python train.py --n_layer=14 --d_expert=96 --d_shared_expert=0 --balance_bias=false --init_std_router=0.0307 --optimizer="adam_hyperball"
Below are experts of layer 3 (counted from 0) of a mixture-of-experts language model. Rows are named router (the router's row for the expert), up (a neuron's input weights, with its number), down (a neuron's output weights, with its number) and show model dimensions 64-127. Each number is 128 + 24 x the weight over its row's rms, rounded and kept within 0 to 255. Numbers have three digits each.
After each expert's rows: "comes before" lists some tokens at least twice as common just after its tokens as in all text. This comes from a sample of Wikipedia text that the model never trained on. Tokens count by the router's weight.

# expert 3
router:140114140129116124134187137138089125136085120154132135111094142155104170150160111130114150133132114120099118113118102147116106160125106099161148132098161137143135119085153143134118178190080160
up21:134120100102155165151135121112140121128145137149111116097105117112111114121131148125142133081132145137147146099141131153162116130116124159095120073118107169143126136144128149141146052119138100
down21:119110121087121178131150110110089142141132088123094112110138111169167101147143113140146158123136149128103148169066132162118158148113135144097133145134111182139133139161067115141183110119122143
up22:126125117125115175082129142118119163158112155129095081127113135140094144134135122136097119138139167137126129080096096164132124161146160120106160155134143168129106143124140132105120112133119147
down22:149150144176153103119104128167088121095170094122085105151143145138094097130128123107121133105179109122132153153087149146081147100107152127188103159087096093150110098141138109111119135121136147
comes before: "1", "2", "0", "3", " |", "4"

# expert 63
router:128160137142123128118125167130168112109117136085126068118103141123085101114119136125141111148089129153158105123159119181105119124117172117091162084108126137124133150131106106133113119110124115
up10:170141093135126132145147125129139149161138151127061139112118082150107138082154128163123107081130134146149141130092124169145159132101104134124128102109108167133166130131116118060093133122120142
down10:160119158120099145119124055120074135067101115140168135087129121138158132128167117177146156133124092108149154181100124133163123127102141121161082117115112152133129115101134126173092139124170091
up11:114117086185156184138131157122093099145155150115150135118144130147081084108117171128113114061115115137113165131135113138143140131107135120115125097137104143119145152131104129125134128124144154
down11:127102088110141145145125112133141148130137102106142081134161142147162105107079132117116149125159136166129175135128163122135174141119084139106167145142182130142143128109132149104078110106156165
comes before: " ", " the", "|", " \"", "if", " —"

# expert 84
router:116112141105160128169138123135135127157127089106137137126154098098087098154125162120136172110144100104129098109091159168101145148118146134085167122099147151173139121123134124155162153130104184
up12:118153137168131123144139107136134180107139116131146116118083122109112101129177135128121151171077107181140135101191104169088151149120114141136149122138149104119143164145149122170119141126121130
down12:146134133117121120130157133136111083093149129139123141128157132085129109108135083132110106109164152110158159149154120171132115142171117140108119079123115179136135136155077116137151128133112143
up13:140131145116061143134169111107126133127114127171066136094130099128162120134121155128156107146124144124077145147138147105129099137146102120122107135094164137138138100129141126093136121134126149
down13:149116143146145126137140112095143123153117105117143113119124094159132111155087136124155143158162148100158124166137127130155141180175133130110130131159104120125127093142142107103148116120135162
comes before: " the", " be", " a", " f", " m", " s"

# expert 59
router:150150102123128138137118102117085105139168127156110107098083127127121115121107108139080141109102086146171109127116161161108167117148132141120137150163139113161118104117116166118128166088162125
up21:117152111149111167079152103134136144108126140090104133133089110094135108117154146119121125181106121128110160137137101135177112136166123128159113146131134143149113118158126137114151120127133152
down21:144126118110139109149055150115119073143117125122075104145095147144124139129135121115139122100137122148118172123114084170119123183119149158100153124152133095114100091098093157086171103133107114
up22:106148137109111126133172144119114116094126116183163138151099124136129119110121122149156143133128111145093179117157106152112148154115111128136113118152166148147137169141087154114163140133118107
down22:126161098141149129132164151122134119116120135121172083118150086154157119098080151122154096174143127100136103161099079123111125085182126127102134123113076114118201165142134127093099109133138138
comes before: " of", ",", " and", " in", ".", ":"

# expert 60
router:099102107125179143177146122126110089165174100126115134155130103143131169134129134165090120132112128181122095098115108169138134144121083125077138084154151131128107115128106131143152154156097105
up5:126146179124151130105100155158161123123108120160153135107161158141133098127118118125124107162128103166145129088180163092142126097133170131122155148146154174124141138114132129165079135145123185
down5:157106117160085119117108169137110103115114103129148128171174082127097134116116178085131136157140106099093137128143154134100077083125179143126170134136116160103149115154112113122161148102105148
up6:100116094139090130096099124094139134121179149116181126122135142155122125156137109116125182144131130083135150122170116109129112115081097136111121128111135113113104101153138154178123105139114120
down6:137178183128080119122098153122135129125142118122121112123107139132141084113095110065144124095110116133135139099134138121102108077144132146107146116081098153127103114125127127177167120158128126
comes before: " the", " by", " a", " to", " his", " in"

# expert 91
router:147141155165145130121132145144105167142102113104175095112131122131129150109169148115133091140143120113124166124131119152134106141145133106106129164145143095114107133100170164154152179168114113
up0:150174126153139130131153138195130158157136131111102100067167135134116120131166163172139105087121148101087113110115111085126119114141138156085103105112101112098112131115129128134104119156157104
down0:101155134140127111105158094107084154119095115119168083134126115098189155122105124113131142174104162156130080097131129128081120118116118152117112167173149136168117138167139125109129096112145145
up1:154146115142113135138142130116052157147127154128111132102158079132113102151173095078150156146093141096107159133129080141149141158116169141117160135116106136115095124140136117158152132126109140
down1:123136151112110128108094132100126120153125110095148151150152112153147154122102110125107153133146136117150114101134131161093174144157128150154119153119144119107116102151078139131161094073104130
comes before: "0", " |", ".", "–", "p", "e"

# expert 19
router:148134137094089149135135109111142106141131104115120146144140113125093154133126132116094126145156180077076140142115078159155155152140109112090096164137078132155090115137141065142131108133105126
up10:146131114119178094060096165154113158112120149139138119095140110159144088144172103074151095122140161113135118108117103135111140107118110128085074127137132103096124105117087123135109106118077125
down10:150141116085123173156121118138086105101137101156163110162154138113159140118127143150117165168129121145136141148110150168162116114116143129097171116164120145121095114141141184131147108121167101
up11:130131103121117169122097118108082105142138132142142147140159123117140098115132167121121097109115147190133161098182097126113070115164096123170137090141164104161130144107142109167132103148139123
down11:102156133096154119108088120138099115076138125124068117139117158118100090121169096135099130125136162150128141101076156146126142162091184120127129124121117103108131126122156135145107145087122152
comes before: " the", " a", " in", " to", "ed", " by"

# expert 15
router:078151118156138108140130154154100154122164114130150118127124093113140106117128119098094142143139156142127154129107113129131082143112103131122136150127110121151160107102095061137092155170112124
up5:123107097128118134140128112106116138128143184162114149144116134128094146088101136113131131135112155178147102099100135162142101120151170128141097125138084135105107180116137131148105139113158120
down5:103121147173128100195122118125132131148160176106091081169118109161116175144163132083178144158167080130098132146134084082156125099094107166131134125115154108127118117132124143133141120143130091
up6:127127147191134117109123140121133096099143122156172129135084150144130102120137073180136127123144121101158127091113077134157140112116145135107163113120127085153178172147111116111088140141126124
down6:168122126122143129111117127173136079126156137101121067166143169098146085146129156115128114137155120165093090130165142120116121095126125132133118148098119126147167114107148119076126097143107119
comes before: " the", "==", "The", "===", " a", "In"

# expert 54
router:140135141157142112069119115102156082117153114134116094121131167118099154147131131155140102137164125115105113112070096105154127091158102122152146131145147140151119129117187166166124082137162139
up17:119133049076157135120123144150127119101157142169155173078149132118146114122129148122129094092124093129119111122154144105145153104132089142098132076150133197131146106143099095108121113145111132
down17:155114121134150123135154164120104116122132145155164148113125111139179148161095155140119114133119144109121155099164105117075119148131090125138113146135153146149131111140129190111187115110157150
up18:112077163137129104100131142124122140110132174129095168126158153132122125133166097106123102117150081138152124117132086096150086129129124102076108089180120130150153134184105133122160129139100092
down18:101116101136104120101164117091149125123142097078122136111103113110125140078165135149122121108144123094121126096080130192099110112134132154151110127159121138092104135118164141147106088117106149
comes before: "0", "1", "9", "2", "5", "4"

# expert 22
router:101150150150125112087114115102156116126146077151122108077130154102148105139111142116132159088142137074097150115168145107146155084120162162122151118136148086156086124123106122103095127102155138
up11:085102100166101121148117111146137098100139130098085121115125162099150154153156092145112092098112162140084127122088106112113152114106130109065096171098126144121140142125135122176118114112151117
down11:121165144112114107111145072130134136096155128160106121116164145184093114151107139163112155090113137103117126141142131159139195112103148151146109122187151145149139130153122088152127178110098144
up12:117115132111103119155128113170098112158100139170160129147114147149083107133150117140137130090069125136164125160099082105123136114150131144119104110117174149144158128108103139149110128122155143
down12:075160160150102120125106138077103116109113099111140156131149130185149144142132159122167126115126151153146086124119117073113113142161147140092168136105159177142110125137110138157126138106130108
comes before: " |", "s", ":", "|", " of", "\n"

# expert 92
router:135143105116101153074100156134140132154102156128161131103111110195091120148143137129075118101180119159147137139153095149090132131129135108133138123123139173145136100169109130159126157124127140
up0:182146121137111106137157125115131087150135138147140090110134139153094123173138121144102125136169127166170113095143116133144165145101123157125126109159152147128153121097105144089167099144151127
down0:136116143126125089094136122118089122164147153124120125126175140116147145131127131147144135151089117158084139140121094122119139115165159144128162178125135088111131151108114125125154125142143132
up1:126145161163146099162133101100122163125141139139101109116134182117124150110103113129128145132124103138125074126103114075123131166101119134091138117185116138116137170138168139141130142178129107
down1:097122140123108111089126166113123077148151096156065150159138094157125132106122123127137129134127127143088116150157132145119159102109158162100137151138103131139171153122151156170148132094117123
comes before: "1", "2", "3", "4", "5", "6"

# expert 89
router:137170155138114127124173132101082126111128156122136072132128122102139169154121137120138127105140133146149103161090158141111135119131092122088108087164127129139091085120150136156187137160101095
up0:166147113156088137111111143133124137170116119124110132125124123114109151157121154126089110129154179167116151123140112104087116145171092142097142125115144158165131122140137099112112087120112106
down0:173143141098111129129119112102141170116144168135135147160148116153116178117130088119123159150133150152138122124146149184127130132106115163146173108129121126156104115135115141161134078162125123
up1:144131110161109138116141153104118126111110102158149150122111110148111112124156147158131134096113165176143140137098133117158119127106116113147130154140184140136145164111153115109141120098143144
down1:122148141157079114088133177122115112065156164105139120113098102124114151119137110150126066105122096112151137139134097086120094136131113131129122135171085141123125093137113087138113101109104164
comes before: "1", "2", "3", "5", " been", " than"

# expert 70
router:111180100101092105139152198182126092171133123110157108120115121113123114150110093165092119135161127139129133120156118140145123086155101172156135136115135127084142082117119126147117143124152118
up0:162160149175136205135140171186077138169096128111153150101146119140104108143186145116156148145154127159122124118153120176151107135137124141111119147149115146119129132149116155164163096098120107
down0:094129146097090098100133132151113120151169134053161115155143138075144155120131107134130131111152089109155118094140150153113169135131107141129134136181128090113119136110092132100113109111123113
up1:114143123191161118115136130155107106097125134139111120128116096094090158080126136088153123037091150156141132154139093122128115101133182102125121114114144160126116147151089091143156137139132126
down1:162132134165174111126150111142123151143128136161184124129110158110098136115130144098134149190109091093158152113104097132127100167159175093180134133128104099134169142092159134109155133104113154
comes before: "9", "1", "0", "2", "8", "3"

# expert 61
router:151149109132128098131155153140104098139121156081108158143086137113126143142134126139115129148141152151103108120161106100119110163135151130105088118126083112123141122109150158093156147119086162
up23:084152125106082142146130141134102125130151125131136084129141119102136176071132156124100123131112106132112123112160125146129105132118133160096177158086105119147139148173134104084119114171178121
down23:135126116177168123181156102130196118081174125125142126116148138101122137103151117134091090148114130142116146130070110097149164123129149110113160126154128114168100100123113127116138138108142122
up24:130071131113111167140148122133079138110123128129126152110127110125138140162110146164126159150064160128111111139101116076131128129117165120161149146155186119139084134150174179142113157115134121
down24:131093086142129118150104118128149097169107116134137114136139100155220106134121148106136156150128145105089095139138136138130133095146092129169091141144120130111149149141154162124135139098111145
comes before: "0", " |", ".", "5", ",", "6"

# expert 10
router:135129124107153170108108086134087130138136131175126126147147109180124149109155132097107157105123105095108146101103132147098118160116117143124156116108107128120068134159146150111145165119095134
up5:117152118123083144095133127175150134141112116098070120137119151142157155128144157143108137144118126108087109152110106083129142129136077159099103138168139152129148107178126098191099102114110115
down5:135086166113106140148114158117130090124089105130124157132129100149100115140094117170183153150087148122103106130095129123106156097131114170147155126175129120102114111175131124124152108147091116
up6:149083146093176142155149168152106116137106130113123111132135131123057150106124130113168132170120155126166137152125113148153149120111130111108119148120130157151134156130161155113150145137160093
down6:127184178125143064109147103081102120132190081151120125124127129117131119147118107112085106095114155138161117087161149116128115101120113141139128068116159079117111108099093125119136091122104160
comes before: " of", ",", "s", " in", ":", "."

# expert 52
router:115167097156108126147165103126151145115088127119136122125130119091131145132141112087135146138090086144131120140156128132099089175150115116113132154111074194116154147123181155133138153103158112
up10:123129143129104153114171145173133147164139105144115122109109117108101199104144185104173166147148118127141119109132139115117132113137114128105176123105113093115129136136127119131149154135183107
down10:130117152115107168127105144126121142115156145126102119097113083157148148133171112113100095130154130135169136094135112124101115127113109074154117150198123119164123156099140115114130100114145117
up11:109103127105136151153124132155113099112139154126127156145168091125080119138151125148118127115108096129139136070166101166130140112095125118122151119096104128087162153089176118094119142170087177
down11:069124183132148140121137093085121128128114118141115132123144099161169127157160094094153135141175148149155132159110135162099131111117154125135125102150130132139070149125145156078149156134136077
comes before: "1", "2", "3", "4", "5", "6"

# expert 56
router:161077145173101143148129131135162097132098126107143125088094123144081155132137117071084159126169152132146111130098108161093118143083118158117131134092122118102146123162138106094087152161133130
up10:125152129130104106118115147121151116106109165098153110125143111126070172110177141161143128094154146104122138080159104097122127063133145158106134130142151127103113185110099119156102153174112146
down10:173134119148112148104100131097131120117137151099132094137123129140081169149130127111143135159104116144134099135165089104133097094150107134084147109114174148123102126153101107142104157141085129
up11:141106142128096172113120153138130133130089125129089137115140125155139121135162122101120134127104166194111085149102127136146111134134129116159109150146146146116120172187122141141121157140099084
down11:135150104097158107098106103116100167123157136136162142111125103150146138131138142158088133116157117090180166168144157091132123162096138148107118132150099081151119090116147108133104142121129123
comes before: " ", " —", " +", " C", " S", "ative"